Below are experts of layer 6 (counted from 0) of a mixture-of-experts language model. Rows are named router (the router's row for the expert), gate (a neuron's input weights, with its number), up (a neuron's input weights, with its number) and show model dimensions 256-383. Each number is 128 + 32 x the weight over its row's rms, rounded and kept within 0 to 255. Numbers have three digits each.
After each expert's rows: a language model's description of what the expert responds to; "gets" lists some tokens that make up at least twice as much of what it gets as of all text. This comes from a sample of Wikipedia text that the model never trained on. Tokens count by the router's weight.

# expert 2
router:128145118151151112150139109132105123126134128141121135125118118127107125104143132173151083129139173162152126096137199119085149115084121155100115089085147150137161103122148085127091143121145144126121099091118159090144128102190180129116132151122181119109135088175089132122143129098140107135148169156127123116121125067145149133150131225151138114124155128109138085124129140150170110112139
gate5:136147157184108095120126117119163118090108110121085117142134118135093110136068137119139153083145137109111145111118177121124146157054162175168127131120142161146158127159201118108106122113197130141114117139065171137146114066179117134173120125131108112102183051140144112085084150094107114133143103096130171122128089049181090141094150134149103119151092113141101109127136213119100137073122
up5:128185142162142087128125109116106139101106143116081140128169104197096121125124152104113131077145141162166077079138166085127108117107127126139133124106141161123141156124255123139128174142215183116146128121079114154088146115167110169131106158210067127115130106137132091091095096122062107142119141114121162104106102120207071143116181126106139139156099119164112059207079141128115092050163
gate6:136109111137080126159104134097109157076087102120154202096113067149116128124145115120103096105082122154145087096136150108073112146147113182123124163139165136134161140176068117169127117132173177091201124124196156121160145116138078115135166201127100119169156078105140153133157134111102104169158145118161103140114077149128091136124125143106162160150086162111136124116135169144127169114117
up6:183130094124103153144178148124108154097098126144152144123115093123166160065138154152108123118118175091170143103184140139111123149130131158127111151176111134139137098113164168113176077129145125075113101042156155156109104129111122142134132164113144144140119141118138158131137113098127053187148192115169089097117110127122111087140170120155167125183125128166107084136070119110124191085079
gate7:149080146102113130148111106147149156117100161134136183113147140141116138098119161098167097111166130157126076088171145156176095155058073160064107086148144164155102157139132124075119151094143116115161088114117162077148088065160141131173093072143149155074136047101073085109098142124088122175136167160118059169179118077144157121143096136191128160085073116101122149109193140087127156095126
up7:142154090147138155120137130113104081146135098085159097172127135113135090161123119124115156155115175096082132152114121093154114150166209083109206144126126129185168071087140137183124055139005131095089108172146120131126166152090074125113131192101074125180155211157144129165165127133154122078105101078130206082081119126113121130106153140099123094165199113180140135134080099161092080165124
Line breaks, table rows. Line-break tokens ending lines, especially table row ends and separator rows, as in census tables, infobox lists and section headings.
gets: "\n", " |\n", ")\n", ".\n", ";\n", ":\n"

# expert 10
router:128117100084158138143136089099126114089096129113103127194148160090083112091114092135117110109092101130148148152169088149179113110184125123173126112117150112141120148112096131111134091144132135144127193110102145142090129140115129070151153128105189126069129154111106169131147110146110080095102066108157094101159069088104141120144138042120111030051117178154146055157097085153127084135151
gate0:123094129138133138130109169129087122090112144141133130140140162127054106153133129133018156142109099183148111103120134139064136105123102127178088188173115156111232119172128239109134194137153113133150080133154056209086128113131139060161116132163146211131097189109120164134138096099054110083115182122105130125168129120150158095183145135135154094148126119084138159189097115126112105142077
up0:134121154105102070111187116078135116074159142153116137124154199193125138126127134087080167149191117128166111145093125148141130145073090127115128126131118143121153090169088159124130144097178153123079088100099105191120137136070148069204097107137138173086094170172088143186116094107090145139043094144135120147176164115146104139115145095123136134188120087105182149151119156074122100114113
gate1:127054163100135087140115173124113105123132115144098148137190203101107119126136140102186106120075117137128084153156125125142089088143149158137114120150084142141135096146083190133076045167101134149091064130117173109116115092096036145130101151101156153098119151163132119136156104042114165128162176136133104158140177094155148132117166054127143130091110142128105132146131114122074094151149
up1:062123131126083134109111148117128130198104144082143149098120165146149129181086177105208040070109143130133075177136128180089162128091107130123089203137155116117140165131080124114121119106134136101124106075065182133091131126144066164187101168128139077124090122122113178120110195132099161141113115121128104119139134107159138130175153148066182120148108105151157152127120132143134110103139
gate2:111111160089191101139179152092101068121135055132057178127173148142151126139110148134139167109059159149147141108153119150138077058110135098148118156130113153092134149122138079100166135105175126154111122136177114127119153136095081098166122133125174145177107191142147116104213131155113085147144093136114141164138102089116145097102141109074137101125123106128180079155091098093136108093112
up2:124131080092070076115095108119115202172086149097129123131127040142096126107141148159124182146176112118092124096110170150129116160133158133112125135085144094085096130120102161175111150144105134102097143160085110164125108117135170187158100113148099152094136072075117122131079134055109180118103154134159148110071182153129130187115137151114133166168102124095166174136125124146136101112115
Naming and as. The word after naming verbs, mainly as in known as and abbreviated as, plus became, called, named, and colons after infobox fields like Position.
gets: " as", " \"", " name", " that", " known", " became"

# expert 17
router:116196130070104097107115142106152115172134132124136124093030153101187192105135148136123121173113093093130072099126093093163115147154143148114084101056108111199129107075115113099117130072039153131156147106109113115187178165125091117084117130149108177126082111132147138106121116176113133119097077109131117090097189160171113067107124149189117175155089103132134205143177109138076096069099
gate0:157092087167110138096157168117130189126081177124092113138087126180079087111137125094171094144123079128176174149134137097139152115121115109075144169142127086109134170132186138103100121114171096114146134131073122090115141114116114115077126112108156106136170126116128082091127086144120159170113192104125152145153124143134143146099192177130051113125130161106165077148097116110125149080108
up0:179155102196115135106172115082166100128085162137069132147100128129109064116175152120093152152144084112086177137090160129115130172118070120074135146110183118100097149137101107173129155113090110069112125088101174148124124131156104090093181061156093115133168070207128152160155124152070216132064132142151148117086092177153133177144103127164153149093135204114109084136130115116145103163114
gate1:109090103098049113137165082077130101104094159128071087175141097155127172169159063106175150180103133141102176130121198118134101100146180107182099138170096118105105114153100122101113196106184119148122139140136108118126116071134161110140123070149112154113098108112155149118113101152078076140138137125144135143125068118077174098111140133137138139064182115083104132104140120111153092110168
up1:165132186119112118129165164165193161110150131113101123108155161101114125153126220096091106179131151143132138121110060106135105147124166153093133062156115163130103093122143125092131068219126132103078068120113097122133117086115135154105186127137098146067164110107137122143160137152133137121197068135189115162133100103162135096121105166119138127109132089128092124108131158133084154136095
gate2:065118156133128096085172120157162156180089157140156150102148114115137122114159142146127113134125122156171133129108120093129174090152175086182139183163144189089132186129116153111127107128147144134100115190113121147168105118116079141165163196122139115074126157138092146126079101128081093122159150129074097188122164078086159166079090150127158128076114115072172135146066097099168121138175
up2:093121123165102122147133152108133177161091108160137178144141125096127136150094108132169081101145078102140134111104095194120165106156181153126151118084134150154138157069081132077119101114108118161064081109143180176113086173112157120115095113166143055089135157167079181170081055094145096126214166058076112130138169119097125164174131188182158094110101126177138084159109108083129121153144
Opening parentheses, word starts. Opening parentheses before dates or glosses, plus first pieces of split words such as ent, occup, soc, dis.
gets: " (", "–", "0", " The", " had", " -"

# expert 29
router:100177162098108171113127124116134115163181112129116115094080145089129122113106162088148139184152084111099064141142096104166160141151095106082121116086160119182164109097137133093158133129093160143156081064176123100172178135122098108099094120177136205144107121109136114138145074159116146113106081143137108119135137230186161069117101169171157187169102107120124162159167117140080121107103
gate0:129094201094136061153152145130121100139130158151148125145158113167157195146110133149134163137121120169126111122152086106111146057109151135188102151162106133104150107133121164143142142126136122120076140183109081150114116129085109121182106093202080173080142130140157083090077124173126131104123162123208150120111112111075060129156128178120095183083068141141115113121105128089135170133126
up0:095096114086153175138126161152175112169123122115112131156133207151119215146191128139140180088129116135167118112175207132162139077187101171156142078143137163100119083057100139129058092088113082139172081172130103109094132077126073102128147161113133146136160181158095113110127177131129090123110110124099143140072124158157159127117124123120113148151145140134145147116134105155125156083186
gate1:143129125131153160099120150082136158132053089149210169122152170126101128125066130145076137093057136098090111144120139151116104097126185107053081175163105132149132157153119151114128103138130099103083133142115125130115121093116117135215135109119158078096102122091092128086093103141042150107103091109092124101159098125107130167115115144170163128127115073102123129073091176082124107218135
up1:144168118164132069109157106103165160088151111119105165090115132127194162090197074123138036142131085113144135092172073132088164156158158130171163129140068104157125125156096095200170129063150202090159179117143141136089092143203116132132150120084088120135158158127173121123163133144150167093167156099121157098148072160149072137118077143196130124165128175176086100103082148144088087130146
gate2:160122121186083151117172122108135177125176098092161124072130115117092141135082164187089138111101153177188105131100071166156140096102124164146128146181108116128155179108120103111169179153164105172142148173119128092087141117100116110099143124118153133127134070167050089122135154130162065128183045189129136088155116092133128116173165120063115141109149153108104130094097147108142108200135
up2:152109163136083137132094176231136130167117132140083141108113073154148121102152174079129155082087166165072075091172099121144093132089121107112099146139170103076091132146110131126134104145153153146124122136124096121102142114122096139218135172184141168128116118113120184130127133174125107145101152080098094102158149114144149194122115221151093142143107127131125126128130111147157153102136
Numbers and table cells. Numbers, percentages and cell separators in data tables, plus country and nationality names in lists, such as 1968, 64.10%, Vietnam.
gets: " |", "0", "4", "1", "20", "%"

# expert 3
router:092123102146087080155157078128080135148161109134105018172091156117144090094070112118129138115172085139130100121123118099197144146134137140138091067111140133129154150117063158117150122113083077170125190138152134128129085124120145104148124095089108106121087097117114171126119135102132146130167123117094106139099132182142153082120175112161136111126110027166155187149147122139113149095111
gate0:120080099165117115150130176165126149158166056064111097109132160201106092124166098152170087067170126076155127107085159141171150138241100130150134139125145135187068180122116117112137158096145128108104129086170105133194124067174162141122104142110113052148066107137157074112138136132106144091141158139147136119102166140095129171099066166107212098126115158146077084134150156135123137139142
up0:112120131130195139126123167110125146110097112127104165115133079156220047136109114137182091115148125221081138145112124113127136135117106080143119178105144135122124174136123217169089144179205124220169113145117123103142160090166116165135082172105135057130065125163179101114100147128159132162118153130141119089150157152093130094062185008148149150121095137196169139141150028144129098155120
gate1:103183115164120051144112122067180109102150111148125098135112166153159132101124174125186131111115089098172159137115128221139171111140142088122113122152109094102103138140134185074094106110088143156061159124126130095121127090079111089126171168153108107136119085124170090071094147114111067179175150137104125136131125119124120113150075169120111099137139089102077135130118214076083150156091
up1:143120062114117143122134166072158094060108115111196106156100140125116137130118140182128165126105137148086122144121140059113121129109166185125116150153139165138136097122183183145144111187120177111124134053117079154088101149105113140178109118163116143163130109131099145183130076158106146127101143082092094110142074188112088131209128109110115152180151125128127149070173119147153165151067
gate2:139083129157132128121132102165125109100168145141115114122138162147127060131133133156160147130189129178141073139080081077115190117093108141162134187163120111104170131145085134096148120110172078158113147153127103113109078124162092136151151141170132059152122133084107121104143079116139125092187125132111156102106098079181126070094142132080153176147083081143121150150109171163115108144137
up2:187129144112193111116126155097098131076171100141134166099119088066131167168165130175129124152093125129118136092132153189102103186111104132118201137058113160226125143142133094172106140163108101119156095113186075114162131101034143104051119127133136134166146074079142140106153115133108132166049094164148080071114102181151146106113114134176120140094158197134159132070070147112144116119116
Sports prose and tables. Sports articles: the, at and result verbs like defeated, joined, won in prose, plus pipes between score columns in standings tables.
gets: " |", " at", " the", ";", "′", " with"

# expert 4
router:154125120159118151105161115107146048160128122034165132219149163156124124090165142108116135094156126174086203148196174185134121154122074119130107128115107131126111110211107099132157125107104080098160100197099143137076128163131158112106148113170118164119121143110146178196068113144121166101091140171101162110157123098093128157190105101079169115101149127106107131055080139149144144109153
gate5:146128098160072129120158182120092150164138104093142053116155109121114139180201114140069185092091102119148206109133213123146142094133089209120104173096132122145068168113141122131097164104122098099147109107034166089150119087105162126119108160123097076132122143108132158154086078137091143145093088153117110080118113181141086118087147113123095059118132124152135121140167129165120134088120
up5:150097120158164134168096109141144110133136106100076074078126089126161138133167131139100117100188121141092150131128127142109126075167104148134120112140108124192135129111120114102149144100153165138104185160199177144145133137088161100103131139137069162090115176128200109067155112097099152111093083110067085124079063190094099072151124178155136172133108076090146129140149143116059138093112
gate6:131106210182069187094114120168120143084078086109126132126155133146161140171104154156159150135123139165112114144093140107136092181127092090131044110073128148091128093166161152136138125102141065107163107156165141177150121122125140077153135175074080139140130202048140091167113131171097125110143116181136135148134082129102071153112126097082178069112133133119148112099098170110130102030151
up6:161133061121141132117142144162127117090070125140104132140145097133116130138119168131148178153129107140163097126093157135164107118114100054112189141147158124123088157120131087095102221133112077078179118178145129161130143158137157146135144070112158057109064166140121153144168097144115125140058087097162128137116156135149121132083115133086069108153101117134123139129189134190165171170154
gate7:162183123160184179142130174103124164128085153106137181132091152150160119140166118147193125109143068093141147121186128193137108159101100105138092076117118101131114208150173171124150131101138090071151120135149119086176160098162151173131146109074125099082125109102147125168092114114111125211167157198158138200159119068144115200095117152128125129152166150176153135160132169072114096151093
up7:139150050140170157181102179090138113207139131124155166147104148141129079113150111111092122121129079050160107057122125138162075143146135054106144177137107144093128099108169087133103084119099102130098130125116137127130113156154139081157169153087114100170158132180161090133141159119095088168151120139148166154120104125116186094110085080131147156121171112144119153120107063142124125119146
Name fragments, table cells. Mid-word pieces like en, n, oy, ber inside names and contractions (Aix-en-Provence, Soyuz, didn't), plus table separators and codes.
gets: "en", "n", "|", "on", "N", ")"

# expert 7
router:104171180101119176112137118117128114173170108119109108092073146091131128113120161089148131178156068100116061155141092108177153141145104112079114120092162113188153107106126135105160128134068168140153085066151121110174180147125105103104110111172136199136108109112135114136140074158107137120109085147138108119127143233181165084118112163170147178180106094130127165140163121146082118105106
gate0:143121144137119134130135119095119171125111123144174139091146121116052109104062148153109163136065117173096143194170175122117103133066081149107101134169110116051159131158133156112116230157147138138135131136091120159164150088140124121114151131185149133098113206113170097130113124109147104142099108203165093116135156106107145115114129079068139108119126143105188095100116137117099125123122
up0:115129146146128167147121168133063179140108134069151151105096130114096091156127104140080164140150139169211159190104139150139116154149096147155157153157136102147152089114123073162086173098136182114123115122169099118120138110075115144116079145177109147161146137172131092197160128092153149126139064134138173076127151098070147111144159177118088106135133183121119123063181146132141162118124
gate1:105107101146040151162127152131155076094146120137137163090113183112123025108186124136134175061103160160138144143130170202101157139072127112092133138139108105120129140125111099098102091086082131171157175156145185124119171086171150147096167078117105113103201127108125139078180139098136104103111076159191115126114132097181123153122123109159134152113053124086084102075157154157144153162183
up1:127122118112109104085074118124153134179093145113109151137082185158124181098102182152134127166111123096171144134133141100177122085076133128146060169177089106129172082155098104176144110090153133123142131087120067123078181119178122097092144105113104150189147106165197088158119099172086125150121159136089144137102088137108162112120104116146115154119138132134088200156131111148147071089131
gate2:129098131076155096140092143124167141153118178166080123137171126172106111152144132114116141119072105116188064148173102130129144138113113140145102198140132090116129176151122139171130097130197091139137122080122132144147121095104134093116195123161086147127119145123180127094141129103151134119131121133128159116104073122093167152151175111190049053112084127145143144124101147133076163077132
up2:148125149151174126117146094113149160112118188048154084093135063182095104083135118120137145104109133153112157093120150097103127060082095118159114116126101128107123113103096124128184113119119102135125148123158168125160204144163136115108110204109116178154179085166108088116171067143130177109138044176197133149111137112128110137136119091167103129171117069095135164108118139054119104195138
Numbers in tables. Digits and number pieces in tables, dates and measurements, often after a space or pipe, such as 7, 78, 1923's 23.
gets: " ", "1", "7", "0", "5", "6"

# expert 25
router:122119131082147113171097122111075163106094142130112107148154068082112144132088139157140141055113137148127103100127152115104179159152159150146157118158105158050147136055155146120128121125092093125200134160127149141062096114140150177156123178091157117139164122099101147138166192103145089122150123105122156091119129141135131145139078119184135166114126135149110110162106161142143147151138
gate5:135132071103106118130121156159170144124110069110177179103138090159118139091138127147152069046157109092134100128143118090125176116198148079157165124099125139105094174168126105159095089067125068209133109129154145167114108119132115116175235125136089122159172132107094130116154123179128101136120133105148087069119121108128128137139162119090176140167125156136145095120175119171119083172100
up5:134189123133142152153140133113152091112083130142092134148108113117166139156104105189086167035144160100161133068195189127094094129111143066125130098107163115063074102088180129150158101133101128134131126185128189091121152129098098147102115129157115146093062095125125170125142098175073114137071100142136144166143129104119194019148096177155169170116085176145091167065091155078144137114116
gate6:123146135169118178126095134146089147168149188114106162134175103143127106121140156113115153043207131112120122117098135127107101114135108187120136154173132092082119122141148117202158127131117148092123153163136110127151129130140111120132138126163145086114148192038125163128124131060139133122101124158156174100130106086191118172136071120126125132195126150189132134101087159146164128107121
up6:100089103147126106076122157116069163126113095096177161170172082166123131104108046089093143097151127079137091112106122082106150103141117168210110127126123143123140100233197087162095143118208141145169128104117124103093076172161178099104157155162094105158142141105150148173158167129123096089071107119176129135079127161133109149138136170146141083205156156137102092097134179097093113164148
gate7:153105147126139106082169166226128147161065161121129139148136122197118150144144068094122216059140115180127145118158113185107105158111094136118096141160110101078102096068125145079071125143165148142173159210142110100084125127167191136125131152144112112128132133127151114165149112174198164139080148174123141094106092166174128161138175140169089168140128127160066099084103147130159119119158
up7:103169156160136180171078120117166150110110163163123171135201161129123108137119099127130114150142154148119102099095123130080078095148154113135125132121124086095133132087099134144079128086164123153136140065093159163126125072146168073130180128181123132140105121202130042112107171103088137155118112150132175128071095137133128196105064095123079138144138117172146146111097115147125154155143
Word-stem fragments. Early consonant or stem pieces of longer words that continue with suffixes like -ation or -ated, such as re, exper, prepar, the l in obligated.
gets: "-", "m", "l", "p", "r", "ul"

# expert 18
router:117152152083049135114099099129114094083103169095143156105193178155128088134132151119107113143162083154074103163115127109144136183157143079123143125200123098133142107135092112136098160097100169192172136174139111071080166145105170121072150109153058097135112163076095152093134150187142081146158173087089075182129211141128117111151132112114113198092158162067098122151121114137156165177157
gate0:136183124151090108149053121074114102131100156141118117157151152153086099118054049190105112141147092109073146122146113161080135120116143119150108141183109113150118114126172142130123097115132163138141130173084128099075154131161149152193096147163085082163107128115187132122152193153085100127111151127133092161148101133122142120154186146117102176148145165090113136109113151095140152161126
up0:153076130102140133147141133103144148124164080097108114125158118150172110118170193065088144089138163149158093103146163091126128108159129162105180104117166130119162179111072137116088145178069131110124194120145117159097132123125131095070130098091112139104118115191123131128147140145154149128131077073096191107200136096122055135125096070112144118100089133131155123118160131119084111123155
gate1:167134092192160167104148061113108081155113117109156079179198077143144113144096138147119151183058117152102158184143131106141172101091152075059234115163129135034189142172100049067135079094182125147166178157077142086141163114135172121131138113127115141071121085124138139096083134149182099109125185130136163158089114114149193132131097148173125113183129140144125152111103130139085165114104
up1:064141164126113118151132130100072156178128177143051059093089183105103145157157150159096128095124133118157094138133143126126084098114138185165084133126138166110068040083122105154187197158129089118122106135195121139155108121107069136146146085107075100150074138113175084130115131073111162090135108130103138121153125143182131121132123143070085095104169142131212122158113129074157151111097
gate2:172070107142064109116115097081118127123149152087167145146120168119096146115126066124129159124119089141103134151182076128096158122168158056134089130170113175150081103228104113107194093135157146130144120204123158162108156128153133160132134153135124081180097188070142135093091141103115115061130120178091149175070180124131180110142179128084133094156144125112104130150080108101083135105112
up2:153134084100181124131131163144164100141176139100162132183082113180084122158125039132131147133126017130114097144111082146093072088118141139093112182147141137136120130099137088092146133081121097112187138113120082126118153136167137136132109125157214149133104146101087092153126129142131096093156109154144170117151070122144138127118205102076151124141099112158147128133133207110176108063154
Passive verbs and adverbs. Forms of be (was, is, been, being) and adverb endings like -ly, -ically, often, as in soundly defeated, strongly fortified.
gets: " was", " is", " were", " be", " are", "ly"

# expert 1
router:133149084124160154146167137078156144136108111099173113139141106161096129169157140158138122087180167144181061145147140082118133194151098149101116071111089123181137114146143170191092103106177103077188147133095131129153128133118197181151098187131140118160123108164175146173136161099140157156092175095097089145078114169103095094109149145133128112086103069085086110096087081082108095089103
gate0:143121110171120140143098122096085114136130164137178129120138080123077180153149105148132072131113114173079165127135155115116123153102132088128160111138115093107172143144121123129111084044175178143129115133115154126054115083088107161140129179140122118136113048095161144123169145121093119168180143157077160119050157147119130081106161124042164101160130090119111103171136076131122102103135
up0:132133090087191145124122094135147168182159132149153144107133165156081176125152091136133113160157103180155195191100160127107066152117116117102108123119181130132122147131158129129098076066108179124175070161162174118118135157103151126158155163149123164119126093128153159061163150109126090173199129076105124113122142154131146168068160155103135074162097116121110154116185089133158100138154
gate1:163103117207149122159095163098135080102122162150155077170169113141138115103188139159153152136102115133044209143143116103088099106153153137112110100138112148135161161127145140153130058136118095053166177103037086115108113116138093151136060171162138136082159106161145152123131160111091117138139146113099143154080158088147131112150141139127076127137126113142165099127092152104195112135110
up1:100086156120140131092078145106136141169104170236140082137168139146117161132112109176126159079124157076104163144146178126139104178145142124133147146112160125102090106075173120138118161104101120142101129075104059176096148146195140091164143110067137153131132099052143148152112147082165181094131195146143083175119155127106161075139140082173154154158171131097086136106130154092198143125129
gate2:185100134133167115155179092097138099055136112097145135128168052154060150162124078158152101168120136119147159109114088092057161143190127107165075145164141199091112172106086085118079133127139199127119134180107133126132146117139151125167132162182104135129132161130146076135088158118128118101144140173086121094068126086118120143128129106156124132149197121113120177131126179108160147089087
up2:146098168114096038123106176090111142136067093130152063119153119161132147114164179131059158138145106099115148043153138154172127093177139137073102149132144104068103096113115156095142084137162105129133165169104117091138111177141151147109103116074109085143119124162165150097209180143140133122134091146111141145145146177157124137125117106058107166121112160136141141189130162067154135143117
Pronouns and relative words. Pronouns, demonstratives and relatives opening a clause, usually right before a verb, such as this, which, it, who, there.
gets: " that", " which", " it", " It", " he", " who"

# expert 21
router:116103156177141092131105101179131133136131153128144128153098121158078123115151130195086105111097092118110113146151138112081130148156128149148158084096147141162078201130132162242129134145178130124154146116129126108149143155110133142128089105117153094113127087162158153072104147120186081148142143127134172170151091121080138090168083104117114138105106212166148149148081154129106184174133
gate0:130108124115150137123154106121117142162186177107161110209067157099142147109145107112142142121154105119097089116164121168102141199099115124148153180160127138068101112100144109130103122142084132130203111139110124103149162158196134105142111166129155180039140166127182158130131144150102085123134137132201125146164142115136111171099112121110146113055174175134070127120126174113158119103125
up0:096109093117118129119198109102144129168141167173106135131125131117152093133131132131113111142096092122110072165171092124162197185118103095149153165138104129127091109090101096212093124130112116178115104114136090142132180121148128132117125166133138212130133085122214129142148100191153108132158096130146093104100105083170109149096116120082129131071135171190065134130130193124108138054106
gate1:164125163120063098157130134127139086142117177103114109107112167200132090107133076119194111150128094159137077141126095103043136139158122108172084117157129185155163144135139143178131110134195134179114096157140154101119084143110103140125128123123154072069105107172100091046060203040140129124189158044135114160156095118133139086109086061136101119106161174115114135133059121125170113162140
up1:084128136121143111092167182061188136123133125199154121199123114102138135162106191119206120098135096037136149167138111093145163118169148125162198160106122142101125095149117065063104142118102174139177174106107156107133184138192101131136152063163118158131185158201118128174142130142136113088117117170141183202134137141159076169176141115086125147137122156113164153109157120127097126053162
gate2:156129144113202147152177121123139144158139161108103185134130147170077126130111072130118236137093107090174098146141123162105141123100181121107098133170124123133128190164116145152110113159132126177158162130089170088139123107123136186180111116111155104102095111107139152095082138105159079134111109101165217123128087113124130119099169144128150101129119209145140154072117129109151156149082
up2:161145160133056150132149127120171153103146133124174103036122112145174148132103188134080120115180143178116114134166136097141131210091087088167120127127095127135120083105120153120170120064101128127137146150089157159123082165191163076070092162133144098131130082198131129102180128133149182081139143106100140118147199116116121138090164147098059143128148097094164109201166104140157139135068
Line breaks and headings. Paragraph breaks after periods and the closing == or === of section headings, with their following newlines.
gets: ".\n\n", "\n\n", "==\n", " =\n\n", " |\n\n", "==\n\n"

# expert 9
router:114134109129118111135166200102139165110168167092121184186084087125137104171140097122131109132140174117174139145048142103046145096100164149096073150157083144124096179153177141126094144128172099071108139095125099127129096101148148104137149124111139096146160086105123111136097128120122163119172176080098146102132153128139160211227104119118101104088185131063100119133131119150115140180103
gate0:113135102026101203123125130157130134141120159144085133106101153143105130101114106076147118062188108102146110108048108164043091164074170151195138129170093112183106130112134128116126164110138127130133127157132124122148127108130164142153137137130096129127164136128139131155114134171165162186145118109132094101120141110085125142189128109160166046077136104081102142146129167105124100148135
up0:127107093141106089155102095168139129124117088109082130120097138102172086141139188110105088125121088140113136080100152103126144041125160134146134127084118148120110140143129167091174100100104127112169114110050103137172136160154172099095092126138092135071132185095106053085084114110116094143122128098130131089126129111144124147082158087100059160088176196155150154211124127153083103154146
gate1:101079122156105118136120157023191057155139181174205160133136086164126096058137138115153137133131135114145152144157131186117126163133126098079119145140148083099124216165103158098121095158148118127147131162106169111075145078192161139217125152112133069074170134152089154080122092156098155142140158121131083112059202093127157143128072103079166130127132135120121120126141144099140141108109
up1:148143161142147133066109166172095131110086065136145071138130092111129137178159138116080081108138108096128125111142139061091173088118145169091146109082123103156150031090106104176123133112136166180157096110115154146165092137088126146092101087147124174165091109133169124122148129177141087108089123152096186133219105108124144130089129115130114112163155134119160137100136132146146185122144
gate2:133114146118187101076059139161119135071141124065180152086138142162129130145110102140134119154059083115158195140140112140161161145142081128118162172087131179117075141122084181114085163139177145150132129105124139175103181122172144158146112113145172098185088137126037155138096166149177142165178137126190102141169116106083144138097175094133074110084125128122110148147133081129131136164096
up2:120033127132191101111131195183121128119151139165195128119096118129125120130168121129111082111152148144138112107106149151112145139225128146103115115121128179123224138145123164154082126183156156090194082116142186162121179153092150104141134119141094105112076114119126134149141150172133142181155142117181127113166110095083093147068171180155121080111108116143155135142136129135078103081166
Table headers and cells. Pipes, separator rows and header words in wiki tables, such as Team, Opponent, Result, Votes, Apps, %, See.
gets: " |", "|", " |\n", ";", "===", "0"

# expert 12
router:173141103137118104183093085143160093130175101124181118125165123179198169102118118190024098081126115121106085094167110103119074166109105126090200120109126115123190100083143146105129112124090111196143111142110162104140162131124100164100150075075170138104098064127153184127115155182113093169129107120120082121144124148156111158128106126135099133075113124105100132167121092117107020057159
gate0:121042112100134097168172171094097063171101176109132133158115139090107125115146118165181077104151142139097154128145113144125055093125120145166110183165136103157140125142076153076141164200185122161086078105176129127171136101163122134203122141058107114113091171129090153149225064088179153184145099103106122073136152130157067157106116118125162080106177098111115130107122133180130137119147
up0:127169119125127082143103152153184181085133127116146168076136145127089157112170109115143058159130136136106173144104092181109129160107171087151154131143157090115138110180139144115138124072107107179122147124122130102119169119148148090105157183141103145101145164102192161171120155178099100197119154160097083070132124144144190134150098111107139113077190088158145113080155079131122112158094
gate1:193117076128142045114148142097137108089155148147148101122128148072115110133114163097173070109155101088127104121199103121192116128148128067108055117113133145116151134124143087119114092126160149136099135074116083151146090116141151094176136125103130115146155203093124100094117108097157088111110206112166144112131091115139108121142108111137192133119123084122135091141129123108135082115066
up1:093116171145097163164087129104143169135183161110073183128131093138134180152129156093151152125076112150098151109082154164109130140091149132100148141166152140130128102110145166149159118134146163144139132157131147130099146130156152129175127133164124079137147059092131109173085176146132108129128117138180064093137164072155130102165082086088067179131144168137183134170137133123108141133102
gate2:125125151043054093128140137143187132127122152122082166101124138138205137194119082116136102096181124152154100164093153147122158083105103126114131180171091111171155185159118181175130122124090094135116108071075086091088122092091092137125146141121156159124176122121090108130157139086140092162144123105111100140181126111051038142173074131108113113139135188112121088192107176087176138068124
up2:166146177090099057154152105110147174110069148081107152220116086159108161105102083137107135092115135141171161107102121161125176121099127141079155146131057164096184082154120152168112131173106083140136136145162124115074176082059178197119113123167134142114147112144169124094144154147139122108112093151062088098157140106099153180132130175119118129130108094141165151088127169100147102062081
Year and date starts. Century digits 19, 20, 18 that begin years, spaces before dates, and born in biographies, as in mid-19|90s, In 19|05.
gets: " ", "20", "19", "18", "–", "17"

# expert 24
router:110138154162114091122160140197100101164113134133106119068143144206178110129093141118114171115070121141180167165109176181091137141109136133142122252107093158115126176122085117141073075118246105084124089091148151189140109138124109142147183170084135140121105087116125129119123085094138171105171115183102126117117149103096128108168113140125141122129117083170114136139132093097066119111146
gate0:134096149198140132106126166118128105162099136127061152118114125159117099100114149127147145129118147052110174113139164138148091146129135127167099140146090100094100154096154159166140109169151161128141119143087149168104089083136192141129134100104113034170145135115174095108115136134061123156126099150164115136166146157162118102165106099123093100160191164137105147132086189134120146160052
up0:142126142127193153126101109141110053143108159076108165119111183162105056061148166067163143113115108118089140106082182089204138143130147158115104145172070114117149140124158184115156077166132103133180179111097205163091098109131121159174142164056101098140165124110128103114077069104105122145144113137176133136147139132174165102117078076083082078179125137144102102159140160170136118133075
gate1:093088226152164092138151159112124125211118149168164062156119079119123150172169117142134113140129109101140103155167100144160107092159095127102149199193151160084080182182141092123164034143153121074136153122085129123125081099115128196158148162052144143132141128091125085138141177152129103196150145135101135168113090118124143127138129132069154143154128119172118100150119174145172194114139
up1:151122109105138190102137137108141159227135153076118112100078141136137137136103116117156133134095121107135149127093094168115116133145146087128092149156126150124100090111133135120099110134148101109098071112101075119091181125114122096127117167143169138121157166104142134126093140079104111160087187124144149079166130091145128051064133161097131132176107129163127123069132096184142053131104
gate2:112089146141137101100090170115105113084108137126163147162120213144124133071077090136146161111108156161179151074107181195094114143112142132136165109127085129141111145141132080182121228131134107120162131099085162134162164089123118114152131134110118086127155150109097147109131137104173176209086135197151073139148107130180079094133165165136206133145113126145075133127135190121126131071104
up2:127114036173164142174164103112214150138083145124133163106164116084139026130177127147154095134170130116120113131137077120134149129137144084125122142118115132189126139074165152090177088149151139118115147131098105108132141137107042130165133143113175116161078136093147091163179146126148153080162102122137097157113171190166137128162107105123088128079146090118138101142158130166149138050152
Coordinating conjunctions. Conjunctions and, or, but and & joining words or clauses, plus sentence-initial He or She in biographies.
gets: " and", " is", " was", " or", " He", " a"